Weights of a small mixture-of-experts language model, trained from scratch on English Wikipedia.
Size: 8 layers, vocabulary 8192, 27.1M parameters.
Experts: 128 experts in each of 8 layers, 64 SwiGLU neurons an expert, a sigmoid router.
Training: a variant of SOAP for the experts, 523M tokens, 4490 steps.
Below are experts of layer 2 (counted from 0) of a mixture-of-experts language model. Rows are named router (the router's row for the expert), down (a neuron's output weights, with its number) and show model dimensions 0-127. Each number is 500 + 40 x the weight over its row's rms, rounded and kept within 0 to 999. Numbers have three digits each.
Before each expert's rows: "comes before" lists some tokens at least twice as common just after its tokens as in all text. This comes from a sample of Wikipedia text that the model never trained on. Tokens count by the router's weight.

# expert 42
comes before: ",", " |", " (", ".", " and", "'"
router:456557439535418460549497533501466447436438484488467538499436501535486505520536567518491465476523596471528496512415480512600483418472498493536484483487536557504548461505513496408499438473497485547476478520544544482515511500493536518483478500540530474496531472521466530496488476499564440506573460496467483468488482489540497537442505456474507504465490559469493582459504492410586370517530
down5:476512529576546428486484479451531495559552561498508510582487524387530473486487504485461483557487485512575536530476570596490510364481487533542480483485532495456457460520487490551502472379572562471525489503470463508479472592552497522463457470475504505516420549504507499486506474450478500462456479428490479494496505506406494489556496510479466506499527505495469495513431463505483504540504
down6:484504458566479480560582427455511468517505566544476438576460471521543565479498546447476456424516460492569553522498524514498545534501529474502439466523500536500516497522619498565519476469474538544470517544456468481531472510562474473565485526438514486504478484505556433482503470491576493489528492518512531484524498568470528460529519469574530526534559447521510526595492415465542433491474
down7:499492521556454544485484456521560517492458475507562505518521497493497544459502510472474492435481501465452532520535456437479527449583449509480537523502530483502595519511487547424491461579505548560473547516502535487463439523491514430530495447504495504473455527559576479463508474503523438454469515491494433489505496512569579490411582542562483571520449571523462503422568574482472512472532
down8:533501519451428507399463560494464466430492478560516502495460492420500397575561482462491551466422479522526537537431545545548516475497455468473508513467474476552486541442423462521512512477479516449474463476513491508507511533511484468502493496483455536521488397428517568486596456482564473480476459513538494564494462444484507467513556514502474501465447521532450527489413503504560486518521
down9:474453503487476519471473551441573514561562473510490482408503563447501530467525494445465474559536468505595502527529464536542521481498440478473488470518451485479532553499457485498489484451466531463470517433515517590492421472489550521478530424505473449505383524548460469518546498551441479510506470462455394513540526492504524452454455507568546510469527478433460493464483533513497557523451
down10:510522452555425498443455439459537462506470493525496481558500480484576456596554547588472491513477501456467482540499532457458513528438564506513548448510478474505475505471446553499514497480567485558532490472564519495502450547558494378536493476546487499504463514512457494433479486434473446528479510513499607414476463462489495477514450481482515549437500523479534503561461568496450460483473
down11:467520567496533488362514499515497517499517441478403498499552533505444456462585516541475487449453454503484497586485494513557449550445528479513568478516484529405516461472473539509401470475474458468533488507468475508513539449478477548495542519478497572494417550525482550496526560429497491437574491512438432452495512496551500515518493422491506538469515512438501524516483506507525533500491
down12:556535501524544517401484518499445447444484468462472523489525506501518466445476466401453531551457508475502498533436473549557515567508461501494494568444477504505503523549484546527444470491470580432510490535483543439512480498480471552491504476425492469477430518501508427551436464456594564490484519497472430493475508501486435500547515538419512521524493459450494559519404478508494507576469
down13:542479460479475510558507528469536499503528507425484494538449514506490476534534494466561532463459469489496498526527449470517431528494512527480457477487530429545500445473513479567491461463472546575449580535494484544487437535576523459538476481449486472598521485521530541499417498511560439551481493478491456490544579519495452454546536456490487375514597488490463439485593486465462483501521
down14:490431529488566492510451532476437480486478498416471550520520521525489558459511557532421447588514514461499502474449511491513532493474542488470467548533548469540431524496497510569474451484503541520590483537509504489460577418530497536490418515510455470526483553528504444474452468518464521380559520407470444493517546533447468487513580482466476495484473534457554501503553469534532525524494
down15:538500458438512528463506525496506502491532400464477494517499464488431517470503446520514464555619557503524463464528540478441462518440434466559466483437495530513574462484443563548468436438570498463499516495492505476485515510569504536489532518517429576490419552457457486545519444530423437514538509478518537483532512473402474558504469499492430544507499481499488489440503464439497502509488
down16:559517500515533494527490498466529481519528444502534483449508593506479450518483490534454527510497511484481564543441499489642563507428502541551483493486536459513501449522472509466517534508525472540451513517531533449512483427520521456398478533502581441533427507460533551508524502519492503593513472460504496503509533481458486498421462578467579452482493511526523607506546469520428521491447
down17:456526415406547507510462554562537499488539469517525465462574559405462417477443580507456559559515463527492463469532480462487523520513505496556503549514464513426565484543509507536481513457473549440520468468529508449495558526467508500464426494460486422498514463518508470478522490526458445465504545468491458594444488497468562578508497544564517458492519445477503491492491506544466506548456
down18:481457511499518474529533530493517487538491453508463533460586504485418440455501519484564431553488519491566484443532576528502494496571478561463582593475520499461558502561487513498502488425505541490491459502453565502515593519394502569425486508469495458519441515534513475538512494519496489492561546417505538460469514526456468460523480501521547459573469561495492459470526440532508497557498
down19:543461577531450487454495491530537478452511466527494407432517509531456510495588473540475530466449451495485503579505522446429431567532551553441527522477523500598559537482575525524521496466550522543496463518496445466498517514499439516576488499498578473515486555534484511475498551550494530394505513511532500470476579545462547513470488555490505486502544557507512479533579467539454517488501
down20:570485576492492469545467478532520574503488501483480579536508502491438474537565507409517526492494507452472579462518501509494570470485559499499504525492415520504517503481519545496511491502505553470519449471398438556438539562619534435450549486514498488447537485512528452437498490501539455437444523457500569541443448531514525498545452538430482518495448519495489560481508457448522479500513
down21:538485457487525568416490486472516503448444508514463499588505557494500502546449501518574523480494532504489448546441474497448466472500448449567456482512504578495564526450469524528504396464473596473538484473534467529488495519547493547537553414539525544438466445469439567448507511492490456515481463550542502465424506466475539458497489481488528498511455491434476469589505537486525520567525
down22:490512521507479529473467465492528468490457512485461453393491481502532492540540507436532439521437502522562528551490550533576465560514517509585511445491527426464592460485472499510502490443505447491443448497519395462482484513471551396547501485480486486565536541513588522547462515511466466476458575514504510512522559487438487503489498429494495531473551541500565539488454477484427481444496
down23:506458518527532449487550526544536482513556482505515471492491471589533487587398453525476502409565442479433500582498500501560541537507440505491537467555447483556523525574496487450455512512493501487477529500512550461541484508521471477513462498473487599549506484523496546496431471456486568550439496518456533474491543519499495434498505571521536513495506426473529512592475540496541573484427
down24:485490551513545496421544515471420516518507532492449531532502514468496448572526478565518560434520515461448483503484458439508447561490469451522514500459553467519445477558563541489454451518537498482549479529615508542512534514489464511483503470508545520507511504554468556443442486527500523490518579493533399488524535608531527503497477552513527422545506550474544447483454529481589546507494
down25:570453534479466524529441550440406506580569469517555477556572440433490534558497486545471457507538548586484503473488534447500560464446462521477429477585490442524524522496460517550513527452480486526476452464498535569502524527522524442593519525519477497489512525553536467513514452519514514453481497467448560518496429527485494461479498560470473431430490449529464513482514517555494479530477
down26:520502461468482420498493474496510517491398487489497535509521480475509482525543473504586499485500536419501507485580441510551491507461489512460475468500453490487479485513476527524577495555431460471508510463581479444511514496441483488445468445530574559558422456549472593456522487412492559615431439526486494451490500472513482518507454512460470462476458522484551515538542519455504507529419
down27:559470477493412517450432471511476519469479528520474491620560485502465510523487471434484532476422518429557526465518399517567507542480497513478495462517535518497438476448450558554481545559454506578589484553527502471456479469489498492474516445487437545532553454478549497543525508470549499505415497545533467530490496469555488492531503542441436579480494545520499472458500496551478492510535
down28:483476482493473418531471415561494490504598494570528471488575495514500562532470481525543530476532525431425402497414490546433437518449463505504539498479488418513467507537519506443494545500438479559460475486510532496487444457584499547478464494494528486525524492472499500517490492547500512569498463516586462445507468524553470432466510497538576480443422470486493515465510461450512454474511
down29:530550571496491560486539501488608480530474461530515508462516477460550564569441522485478580489478481429593568529486497512407482498544481480513489504467578447542520491534447543489438443568484457496525457512535515496532456505491454504520480491471486493524565506514474493614458520450566515454529517523529543561471523451457524479514537519512513521467477480475578517472528467461403480460488
down30:559487505459517493523505546495430548463456462474511487564474484505495420509469540526483522460492460375499473434470512402485499467456514426484486453540446521498525427511506516474549526494482520562519473491566521584438525505489472535429531465452378432513516505550495511400452439544472450521460497518461567488485521489462537521445495444477504517494556516536536461521523482521500499506496
down31:472506463593533518633516454520523485525565523551527543559497519527527557532493433474527466500505540525546532443507523489499502499515476502507555485485415494539458463510440510458524499456500494518458508492430461402511458544607486419515488547491565496489467441509499521575493494490562486542499510499489507504463505483453473525493473498555488430517539538532625487564425526506507466497493
down32:520519500481535463454464582534451452500588503463440463612499544518487467416495539504444492511517458536493543526591529467544505482533470481530489466437457526452531543482495509571534545439487556501442474544486510525548506452503546503523526491484460527500487482449511580497550541542461429447412493479473479534521482524486515535450389467503527565511443485465482527485497430539468540473505
down33:440536494518436499566470464505563504516559476487468480484425461460528533479449394479499440516474461481402464559451495508439534491529456571447484513492531469426460517511498485539556431479526539479539461461512436499473496479537446518518480512521508487535531408496556393466515459491543505505456480510535600498508468492516450498514516546534516533485524577521509549563489474437535543472481
down34:542443520504502543542522572521498464460466505459513566556494539464459478537472470433589518484533470435471541490471456474446535435468549562508489554534494478479563468500518481517464451454480540510521631460476450489495555478458499533558539489441546468501489505531518460546543550497518482537552537462603489486476485539448483522491427499582489483501518553497466469488494478505505460404568
down35:545580521444547468448461550469457484477479448475492491569512507543484475504500587518544491492508490484505500479572480467499490462519503537445514543460458552493397546486446508477535536401434489532513488536455547499553565489496478510448572543483495490460455541480436564501503467491496444532502489478455484436534540458527502509512466464482484577529457440456513499409534620485511487548541
down36:520523371526522446466503521603468492448469504509519541546503417474481501478550474490523488441473518552558509477539488506510486456511478443521570538523491504489489504474580522538532484547509529413455492515474518497480532479524591473445493543468506522471548545481481484453498448509516444579531544547510569485501441394611490521490462448528480487530527524525508528483600499474526498470517
down37:426535475503428536494537490523454467537558475428490523527504486472549531509496460426490504614448497525479461545536466461506491534536559504458509454411495544456476522508555446520517528496548542439520453543471466487561538451528497472456479459520532487457508526495451457566471508511549513409529500446521549498477410463494548498528486489560471512496516412427534515552507433515575484471461
down38:523505459523546508541499484515535489441505495469452429547520498423536552510553463461516479525546525571517484532478516543403564514505525492520479459464531519518476470473562504488537471406511564489499530539469517520485491517493525560623524488425414525416555513497519501477454557478513458527538525493508540513583511464403534538522464539493492445541515454539540478485485470535434468585498
down39:480478408547551462508516491506486505504553492537524537581526521485543525499469502511497504518602522481551452503516553557499544418513460520476498493449533495573489521406445464566468562454469541465434525493455524495479475521499505528510483517470509525493563495503405449560482466498515436459504447482505479520499466519539582568551420548492440529487457475546514545511442546429470505538573

# expert 24
comes before: " of", ",", ".", " in", " to", " and"
router:448507471533486470510506534571546429547483478549487592525457509482486515535478581500541470490538525503516510467482552509565523447522499521504496464449533547437468454536469560430510467501444472456436457514480539466507585563436568510480502510482513463512473469566403534496488506459542443564490435471489436467524456500494487562427509520494514617507450521484513531477513471460507429495540
down0:533472523539478545492473482455466487533461490511433477532603520479514554458586477423449559439497471532517554435447464524474516518437534536513482475473490471445475542519513482472467493472481519567597518436533436496523446476491465559573501474572454446525515415531506506464504449467535564484599542493490488469497425462450566533493496450452509507510479514492541512553532515494498526498456
down1:464488473560491482475490480506529490496528464567527513473470563446522529472447475442525506507492537506494502493530508565456563484544527570496485516488484563476428509516500488550516520504518481535463469552425481559509490558484555478564455455477515464500521472450411471488517569455509511560438485479433540489449457381432471511532558507472449508510391483569504542541474591478507474433472
down2:501425466495561468570496490470476515525456511510581508528470471481556467503538487528524445569484454503523418513479538484517541508459504429525455526455533513487490430462501492434538466532496505434478471519489495560518544556524478506418442490486514477427533506414575483489484532517440434458497550430568535514580566603472479490495561497429466547557502493498540487490516511513530499451458
down3:461548433554428489476527504491520537562588456391539467468498547505461528479466462468500534456498544553557481453484501473522477558516564464482529435492503494529493568502494490540584573514519514503458495486525529517483469498556514589526486545508494616479472561466540517502467516590502489486496475542463446520568560540575467484475560469533538492561460486517438464463497485461481494507501
down4:569502547502516485523493516513450553501520510542505531408530521539461533531410401461430546455494499437519519480537486517522500487573504521462488476504509458504562436458525441478477442460513490479425477479534559516423561565538505511484468562515532484447496477440473503524461468468472510448483563504487523469495533471451528409376528482499492483568501502510475485440418487488497445501543
down5:498489435541557512643578443483459421521541497523476493508491489396455527493536495507451532535508505520451437433535495556561502520477538544458472497574518558474519500526538504512440518458517499487492488479479478559501505592525406535478497524544460469524446486451504524441496524445476438547491523535535484512461495465421486476544470534587540468487507500504552518549476492542502481500443
down6:463529401545527522478522489583532463512497489520552463551425465509512527480494546428524488527481471524596446485547524495487564542501515509460458458402523503411492453510483498513558448502520494453537444480469545465531464523529476548503544564474434483501497438528486536512479409507496496540539510536440511508570502477407490546487500487553502417556535452504516439540538459478512485515441
down7:477462479470469477478517519499488521534392374457481469484532576440452499531537486454540473527504447494457476488449466429492441457508470539579546476478548531516491451535460499495480555532484532484557477481473486495482515452449516567512570516540498564560499537479496475465490465472574528509480510531493474462530483507516538575440522416510529484539573533493443475446548572474520503584554
down8:536471579518501466482492516498489469435505483391525489481457491504607400476499486471459464497588541516484549466429541430531456586481480456486526514457524483570545527493516507536554511536502595585540510543440489492542498488509519496571525470544460566504434503458449516482530441500459534552472470552518516504449569529477522474513527487499533522438526509476548473512448536463509488511472
down9:528545519512568460506474468523442525551476496513404499470437560469477486496454500496519422561420523415539497534433534453500529473530501503507484454608456455483443501460421504524480496504457542465467554484511460578483457520443558482464517571469466478512547496498492487431477510559491460494556498459547453532549490508502495490496452506600440469530479499460469487461436519521547445525533
down10:500485496481535538439515513437548500508522460609451563543458510542543439491560537542556502391525497474466556486477491478525476497466521516531464492464495494567554495461521499431460399506464549499532542458504473483520428470613524467488524450547488527494517528398564472541446507465571501549507486516490550566516480467529464469505447524533501514504536451461517478469470534453457523534517
down11:573525565449502490550502492464443515474473473461513494466555545478499459522510613456495498460516507531513518458466490553530509504425503500492531508499524552449449494473431507537466505522534414437477517466499562559518518477470494503493520423566460531481494476488465563479552529433480467606584475501494472490528553541570550455551430475474483511568489497425511469472511531506559543527581
down12:560498524497522479416546512511468517437504515437396485463548526428464542476540529509513456466497462506480535547493439492483499480424493514512485518543545538455452536484503456503504504552447471448551496456577451582528483456514455501523493441559522478541430569446544417495487465535436451445553443460478456511494557461443533490505438468468495478456543445524495559482504452458510485486538
down13:561493564427435545449508444551549474522559508492506488553521523489485499513578411506497532526439474462529604506533539462559562521456465498452493498447536456565482493499504596476508519487542486498500431493566475584531552548545546485504359422479511507492477482461524479511468475543462493438474527473535446521525517498501485458514558497477501487520560460473511524474492475517519456524486
down14:564504514555502471542506450539467515553538574460471504512486510460493536509497453483472506531486468584443451499507510511472498452552498390457439516498466546453451533456523524589545597422602495451531527548497426450484519480499532552534517515449466464497482514491455511493465479541484528438552500449488518506434506515427526488490525504410524499506513505481506435478430403495506501534495
down15:478448530502543505476505478509529505526445471522553534484504512472434501531489471544462445556560494505478416378454579518434518476482574516453485457437556505497449518424476569535554502548502554499511511521496525522553468469450430515520534483501520508449375523461529494511467440448439488534485502515472555586571504488480505489540432518483518520458511524467487534536469495508551472439478
down16:566563494531519481431479487555485492519428499503533501479587476475486476523495542499490457485499507498512522410488421494546501593468478565472582546457490554500527571468534520494522465500578594487414508480450516503417463446493431458552499534512483480527535469467536467496482413447470509553458480522489515495547512478601439491495537517492440459510504443544458512500494532486452457510497
down17:513440507472508477445505479520468552505434502505501588419562570509490474547472419494484473443520491418464492450484463528527398496495538545529516530518528549552496502505543501447432462488500453449493484521438465518497521485507399491545550435497457537512465460517485417473494429517480484490582545479571516566448456506515434513545470499455562517471541473499483511538523509562493478542547
down18:479523510512455513485528517454429496501438563520492530474488510522549480479483527504511551501474476447522557478540531468507485491490508536500568556457561562439477518525484550465495510502441505537534460527550449455490489521436573416484537436540380512489465529494522572488501448453558419535465549579490514525569460519414596444492480475523481503523509488528509425570475534464468483503478
down19:498485441436489520528469538431487553510521472544569489478514474416540518517481533487543455508462526560553501512517532414440483473515535457451532572520472445527524553490451467514543540463448468543505449483474518612496513454475493506582506550476469466541502512438495576517558531587462500477476459487526459514499524432542539519484502520520463525495480468565523441434524540492412453457447
down20:574519473537529524510456450498513475481486491536490514543433475591538547495508489527481481502492485500455506541535464536539551519502414493500475459488532483512583480519540514493498405601470445590420509459554495472545558546519498506483526498469556527491488482548557444441498481478486569499577533519497521529471534449468541399521506492466494516495388472484536522395509522469478461484513
down21:502426464599502513447486434482523540493454472483466501513478529525380475476501500547532548541495503498487497475464508500472528490467487469467479513499531557518546536492485431429471414592493491444499574495522505536538556492497520500560474518526432496404508460476514533440500539522463521482544519515537613462526488539525551492595482538453549523536540521482488536601513498532526448530508
down22:478474560525526512429497506541481481529525514551451438424483496540480480531520464541482527474503536504517534495555480483549497490453564495482482504472476464484462537445525558478486554499566482551435562568469526488520518461474520541489544482440474533511473542518534518528442514491466466537469486480525449510627467436532442509460526402496410570498493527524569512441420500529426513463415
down23:398538553484493501471462491434504496574521511478504489466560450532413486501535504490504576517475470495457484533541459554505488473598531467491485484500425511546512503473508524429451544495512446386506522596476527519505468495538487555469488497482521556409515507565503548525531501469490477465493487508479436586504507485501550473439534515492493447549539430470452533447421458482531482476548
down24:467512496496445502376484546438490518480508553496447583462479520513470500497466484524430455492466503473437532505414400493469438569481423410481592489495470465508496557543516533475475463507511527444483457506472523551504499513530566412445522499479502533495443507545466518461528469469424518447480473491490551489514520524526541464456466506534441507530462535459428463487467474533545546476505
down25:538483522534575563493601532503408537489506543470570520494518533442511528480519505542507512492517491414527526462515478404537499440444488543423440478551525487519452427444459493523489512480502486462520543481450503509468581529515467434501493400487412435450460537582460530533471549487503513454546484545440494416523493519480490501494507510495460460512492505536502420501493514510498514453530
down26:528455437507373485508498442545535502508522565579538491452439518514540521504465558487513483465473577475541537523536525503481467466501495499499500521493502558485466470518464510536594545555557425483493479455530531471505521463406469465528505462491485530512523505568402553531452528511485563500510498534565556510485493482496449543456464444518528522407478474521497444443532470490529402504466
down27:541466488494467528507445489431478495571480530491445413505430522413482448596484545521514511555470538479588541523517537455511494513500506557516417538491544465484449475420445444517488453561499535525548483561548472551517482514472436513531508496572517531523564507473549453484483515496505463473512525494492552526525442470562558485520551568454466522481560528534436528491487491512522519556573
down28:421518530572540541528519459509444500500489539452520568497479502529486501536495448555496464415468472482526556513455507558431488565474482491419566502460476535483475530500578491464518475479508517487582537450510553425535504445503511457448449510438461488478467547497444530441512504516522566523491516446452511455452452480514426422460465497508586466532530540554492565478526467444503519508439
down29:517546455481487483503464555496498537568551510498513501452506476485597513545470547584548502504541494469534533542539520500503539490519492549530518490454476518448479520455464561527536539466472461478424425529559452555460507528498449460551546511506492472473522488521510512489440553549409414554448535475491466498512539511468465493548472434419551522487504458443613530438512468414459521524507
down30:540553429445521520474479469561473450442529520558513505551488432517515523535482469465545453456495550476470553438489536527494557450545490478568485466531473478525515505514488568480523455445562499536488484565489574495510475510447488477472413533478493541603518522464475448499500403470464441536462446445449524435515470413505454482525486520469431494558463459497557507527535540520505554475472
down31:498531529544516510565434454474452502472526471492460509508487445498527433446493443488482478482468524536489504430561527467441500517510544484445584548542461490552459493566498579502458410550495489536470540512440471499460452523523523537515457498509542507522525482415534514488543473467552520489504501425544495502443465522474539537506503587480500481498495556533661503499485525485471430457428
down32:504483539390488552513513559447495534479496475489485479595497587490487474501571480510499522455481428501547540435528456483510474499452487585549580544504580503520472451476454528493515479490450425519455495502524506544536478447504470489478417511496473566461445477462504487556520516427531534455488458438441510477489487459553504524459463473453535564567440437506518471436482521515449540501488
down33:553489489556521553553564446427615482548596516493483512500492478495584517448479523505432426467505510493543530509510517517559505506524405599554519499427392523489484552521502506488483513474499461493456452469483461430499466509505490501477512477500556427531516472541526485477487461478452491533587448508548489539556510489468505479499533530559412550473509512500513506564481481516498524482457
down34:487475414469471515546552520586513490393448538470494494524510485505487489497509471504497511439449508415484507549487531474565560416534476441512503527521585457517522498431492543483470503502483592454509525462523449422433541545483531451534509442554496477489510502527554453516507478505465498570532486450503499499521526509480507419469473520488452510420565531544503498561520479457400494449538

# expert 51
comes before: ",", ".", " of", " and", ":", " in"
router:476553477442516414525452539454440496514489446530470507523481535501462504533461527475440486512516511471539544480493520543556514453545532503517600472475549510455469497522439561465469497490395518571533418508457529478413511504501555504476425524513490491475504545502445581464484529545569394496513521493464482465558517441477498446440424506529518469440464532567513498455473451504500504491516
down0:550498536490517469569527491445439492508511456518506480477502551614424502491446467609497526514521543577496463473479510508384521465505476469474470466511475482522511529482539495527534578432518467578517562543436453498494504507478545514567479546502434451490513501441467455487477547536508581432479546473537501481493478461424498470518542478535429529478491535567529539550465535503503473513535
down1:527562415528516437580466545495410464531559449578535510495533527523534552510465464475387545532545498481523504503482506509462532521493495473510498438485529460499424490540487576516574523479560529520443501586490488503492467457506513442442421529489464491531472502503474461480462549500556439478512489484481438502441470454553473449414529524521453517551454478499582442512488494493479486480489
down2:518432506546487489452460446446515541577507513540572543415530412518533450519444439509566517523487463505558513477528479435429519479452535415558437496477560458508502503540450526500516494470532443532495476392506528486589543499499458470499478491496493482536487516468494525476480518523566526515514511542605485504505521483456481449557553537492500497519580491498519495477497480461493451516398
down3:538522499481472455430465634540512570487475492545481509472448526500483520502562472523568514484504499541556452489525488496479502489496492492545523463448468537533539463503560525461492546448519483441491501497473522510484507576514493460494535521488495551549474489530586478463534525503462554504534512465469546500469546541496377564506626507451490457518525513502375417473474551468531504511526
down4:503547548492526471515517572530519508477502499580589495450451516557436432501514505442487522489576473499531472502514520542493521480517504478472483433544506491480465465479468471519530444512424513476523562584522493497490549524511461493447547504471535466462470480545430590473554506463495603424425487581513514504492477508498499501474487454465541439576561416421472463523503510529479469556531
down5:385505460439512456477510476476566481483493439497478518544503511568462496521515516577510499472521482530439545462504447550505552553531565459480499469512502509523465543544482433480451540520533506485490496573433565486539502509450463458470449510527446485480478524575424539496504563488475505493531558517493484546476509520493525423515439443636499509568510479530547480493504444515460545585516
down6:506420560530576567556510540501472496429520510506507612549563531585530450560505555485412545527501477509463435507442502479550580454439461460527473507486523513474463494539477474509501480480472467521521514559475518487543453507493494574464500524496406493465487517524512530521493487476503535453573498562507525587515499514540518463507500514563563515459575510575504502544466509553510515554473
down7:519477507527503484398465464564478533504472517468559471515513501520471520500458500510490574476511557582489568482474491416558490522488527450552544450547530520541541539478462448515512498581470531557518609559504489494460515474507432491520517520515490586516464520460491512437498504458525482492521470511494495507472502498671524479451490480447468553492486502477560526509507551500510506562596
down8:451472495511484530456506510546428467427515425508507505545477517509511527495516452396411438547447502441500596486464530512464469538519499478449537475484505474476541524489459548527525494526488555519466497539523514494487600438436471494469518510565481527500475444488495506523552453498530559502529524461585443485487579489513420538434557522458529529423465516581551522490453501553501492527475
down9:502467516476542381493498522541454491459537544486442540464490523491449533492460550423537472493474466526521493487543498477523575519554533515499490450554505514479531493519490479452463538437452586475491453543465548521462527557559530587500512499474501512508485460468462599491433470601535440518498517488441402488550464449482518511459485537464496462571519519416510447466443471518499505488530
down10:529542547532393497483524484496435472489494493439461446588510484484515481478511538460480464520542564494441456583421455495518455443469520491446515483488500444396559528483549484513463422435483475579488580499553483566527398507504516458509527432537537520542510482545552570528534494485469483498502521491517522411456486527535517487530505492522514508487479528431516495525470515469527532490558
down11:528506549512517508403515476557510600493449473405489530506536509478484437493527491508460540492551477506406538476489420489467492567406522502455473528522510541503472525474491514537542573525422468552533448515487523519529528422474499520542521530488513577521508546517529498423513511528450489516511539493452423542436496545536531519497545465504500434528471489417511455459495490533561587503535
down12:533507526478421517504502462391559473465449464490540453521480538517419497491574556485499544495447499476479516535461452560511563516559421510490460516532525535515551389534588514496492521518468563609502529447525490617507527538485501559478502511532515476549558541505512506519441471498446454516482553529499485511474540465497537494506548472500549484447503538499488510553471540426467501504482
down13:555495426528416461507508544480586524563489508479559546526447536491544474447583475524509486415438507489454507541438510476526463469512446551480509471445494476560531482482467512463517449449476512475551443543588463570512496536539488501494403487579482485548505493473569434504476446519514540509469545500500489437484476577486556480536512534467521434446496516472457475474515537528454548527493
down14:477455511500512462505409500546441513532543535454536542513465472436566509490506412464433493532525532528569514445572572429478504448526474489490510465457420512525420532533468483464500538476519540471572511482462498496528519493460538506484460541502547581537460459456429428504485495478492485463452529519519494564538491475474494575576533472489473523503511541530435454483484422457474505485412
down15:443513477493530470518487504464529526493488455510519505514505520524539493515468521498524425488435558507487497465477550517509564501434499479507548426517523538572421544493414504525493523525568457530457482587475535557502500514471498460424461476532478478438484541541476594502489461496425535464466537507491514564500432424456514513490490420429467502408505497462494480503480610448468557453453
down16:594563556488503476513462465550549485433480514549503428467524446483421466502500450536537548473498445438497417532492451501522551503524505458496516476506547493480497592499537617517496493550491488502454523469598530446444481544492500459418483514562542482493536541531552490562580477468558486508521450477513529462522493491581515468505511533457495547483543480507481524456532496478481464519577
down17:508468511535461482525513514493477489442503521591542477580554548452420426485496571510501504474487465516455426529497454514491459501441483485602494502536521470567523482504473449546548508426510496412482449515587471447447525432486474490529510482479435416478468475523479447483515532509450560412561540457531462554479468473479549464519503538530499539465534492471541495477424502492543512514476
down18:543506498507516448566436471587411457399436537418469493522483528500458540444534530485462530479489574453509468429535493513480482493509466507519487506507536501474491537509534556480492435462478478476526586470437516512482493532471569534452480515541516490518411509545522452527512501476475524502552407518503544522506473493445551515553501476478506501511524502542457455572525495516560468631546
down19:556520471453437523550458490524565496419565500485411465479473533482558545536500467451489506527445534519446501516506437460442460535529527490505542406479520522473493542549479426495520519472487468488429453508557521482456442475503526515516526473528480533506480512474476522467425560548437466503555545552530489506473535538500540489453555392499480471516535474486556460560517462584543513589515
down20:510432476525601588457475494468528471518484481520442512479478454455527434486507480487519555507463469486490529585495452497481496529536561495511500487551500519409512511508564470585489519487427499509457478462436534499508526572453516507497569473510532550480469543479477443469473447544538504459537563524546530536556479450426425504492468573487537500558443463500520595490546457530495454534451
down21:527472498475495488485454475490533537518411479432594558542479507495559513514522569550478452492508526551539422457532533515514462479521574534511489471547487516484520592485519423461498468561538579387503486443507488534530508521528525448477503503500435567480483555495495483479553453519450470512458478472483589463446499534489563462535504517515544496568526495487445499497434529519554519586469
down22:479571509475494482494555532499503482517553499439518512478514489571462515484521489452472435506508436575483506561512552523518538567476512527540534559455524496501479549464476473528534475531426417538470530518567467499578490413453474517496520456493421466506472559501454487567471537430440504485474488478554470617550545486514506481486572523464499427511540562527516532455506472522468527577449
down23:514511500509543563486483479502501517498500565528513478499472423554501527459468486529443469457500452484456545558478447549568492475501455463479510470518524540563473421521444532397517467520563502472400492513516550485485458412536497512462512467531593518506570455495492520554512483457583426494518532566516547494522516506580456507462500511490505559498558415438538531508483486500540547551453
down24:520476551527532552504503559505489471553554547528496534505503507524492447444480500516455534427427528523550432542474491486469441647540450459490495510579417473468507512505587481512456498525543505515444511553509570523504530485508566445505471552484511535527506452506505499456459452480450539437431470446489542509452494521511484507619534538504503432512510505517468450537444475475520531501470
down25:565453483493497492532489579554495554496501484509443500495492490489491530475488533552538507566455591491477397537517439506513483416491541511491403518478438497490519424474488498503570526473420503465464547470522500564493544493521464552504539463503507533384488525542495422480508504495506483449501556475466628512498544481512445526490539494490517479429525482526464472493495453510526464411541
down26:500433475492498479442515509459516480418512516470582468493562530530507549517543481508522546508487545427478419487520503543446544462505487550496554545470510441533529546425471473477489505523478446508555522492500490485526482582489420533486540469447472471535443517472456525518516485407460530528575405557576450490480577411466483464503458551511541453460472572532525516491514508532519536476520
down27:568532455499510547522476438524518531511554485490451450499551494462475493528538525459522493505488530556509488517498569462539453612473434503549416428470542528426462444499466452477455554495538513517453462557510476493482521513536438456492502527439386508541496512530487486495505485583527426459484411496500579480468523520556504480474510521432473542537445589553487493528523479518528519524494
down28:494529577519558475406527491572448456498587499547482495487500453524493463522555497513517488489511503543573476500473531533476533521492501454485491507501509575461450478556498541493527564453488436469461484428490581492613510505485514487457456529513474588508476485493438580565511452495462515449438510517496498528491523463468451457528528440465570502463472538470554491475503473508588478515403
down29:484484556543502426487485516527515403569555504522484417484503493438475504548461530505497488505519475459565575591505546495458498510414447468482523599435483494461435510546480512507538495513525507528592484520488466494524475609522475495526495488514478448501563491578528563518487517498522476478498515562588464530498535445437492500519502511506512431512467527542591520498473521474450520463454
down30:485471547522496595495445553526456473470520456577420568482484454549499491477542493558502441442498434492496527475427509482596516569512445561470538431480548467507442558455538482558492471523529548512505461517513560545548525503493529539475487526509427442493474549445455488515463471467528549482515571505560509470454509498495440437553531507462545474508531552491452520517544518464524450531547
down31:475517480556499453528538481517518475550497503471481585543440483462528531501506447544494480496464509523557447414523499551416549534555455561472488524449506478618461492497490552575511489517530511519539487591501493441541458564512505571459458541473583481491424461484498494570434497530482547500483441435533500532485460468423493470538534494528483484456479517485536499494506413461552505517475
down32:467434540506504504459459573577567552458509483418446516523510472552549422528529487509471519467463501501523510537518497563567520540474479467443498502552525548572492500506455488450424477588424497434473482472473528536460534445507583479484476524486458556498493522494446558505483489483586471478430370518444465489494539493483475519468450554494490526509482434471461527473495477485526486487497
down33:472482446482534525501512459516527527488381552514434449505465510479448486551438602440478507531473524510471584489456505496548532486496549487552468481568483541479468572502470520525553520556485490553490466533535486476550431429434526439497522534576468537517537523502505502567552568526527441522545479448492453439532460501510517555464475463457533500475436544540457516526463546470453522540523
down34:496432525536521425542496499471583476483516526484474512532533559450564506496472563496523509489502477485446460546529537488498478424519497501527505544586510492504540518500517449535499513480511589481598553478499520518502527496505526528474523473513451562519562517514531429478606483550564455476521462466500475538494496524475437584492468559535519541429446457503457569451566538481481436528594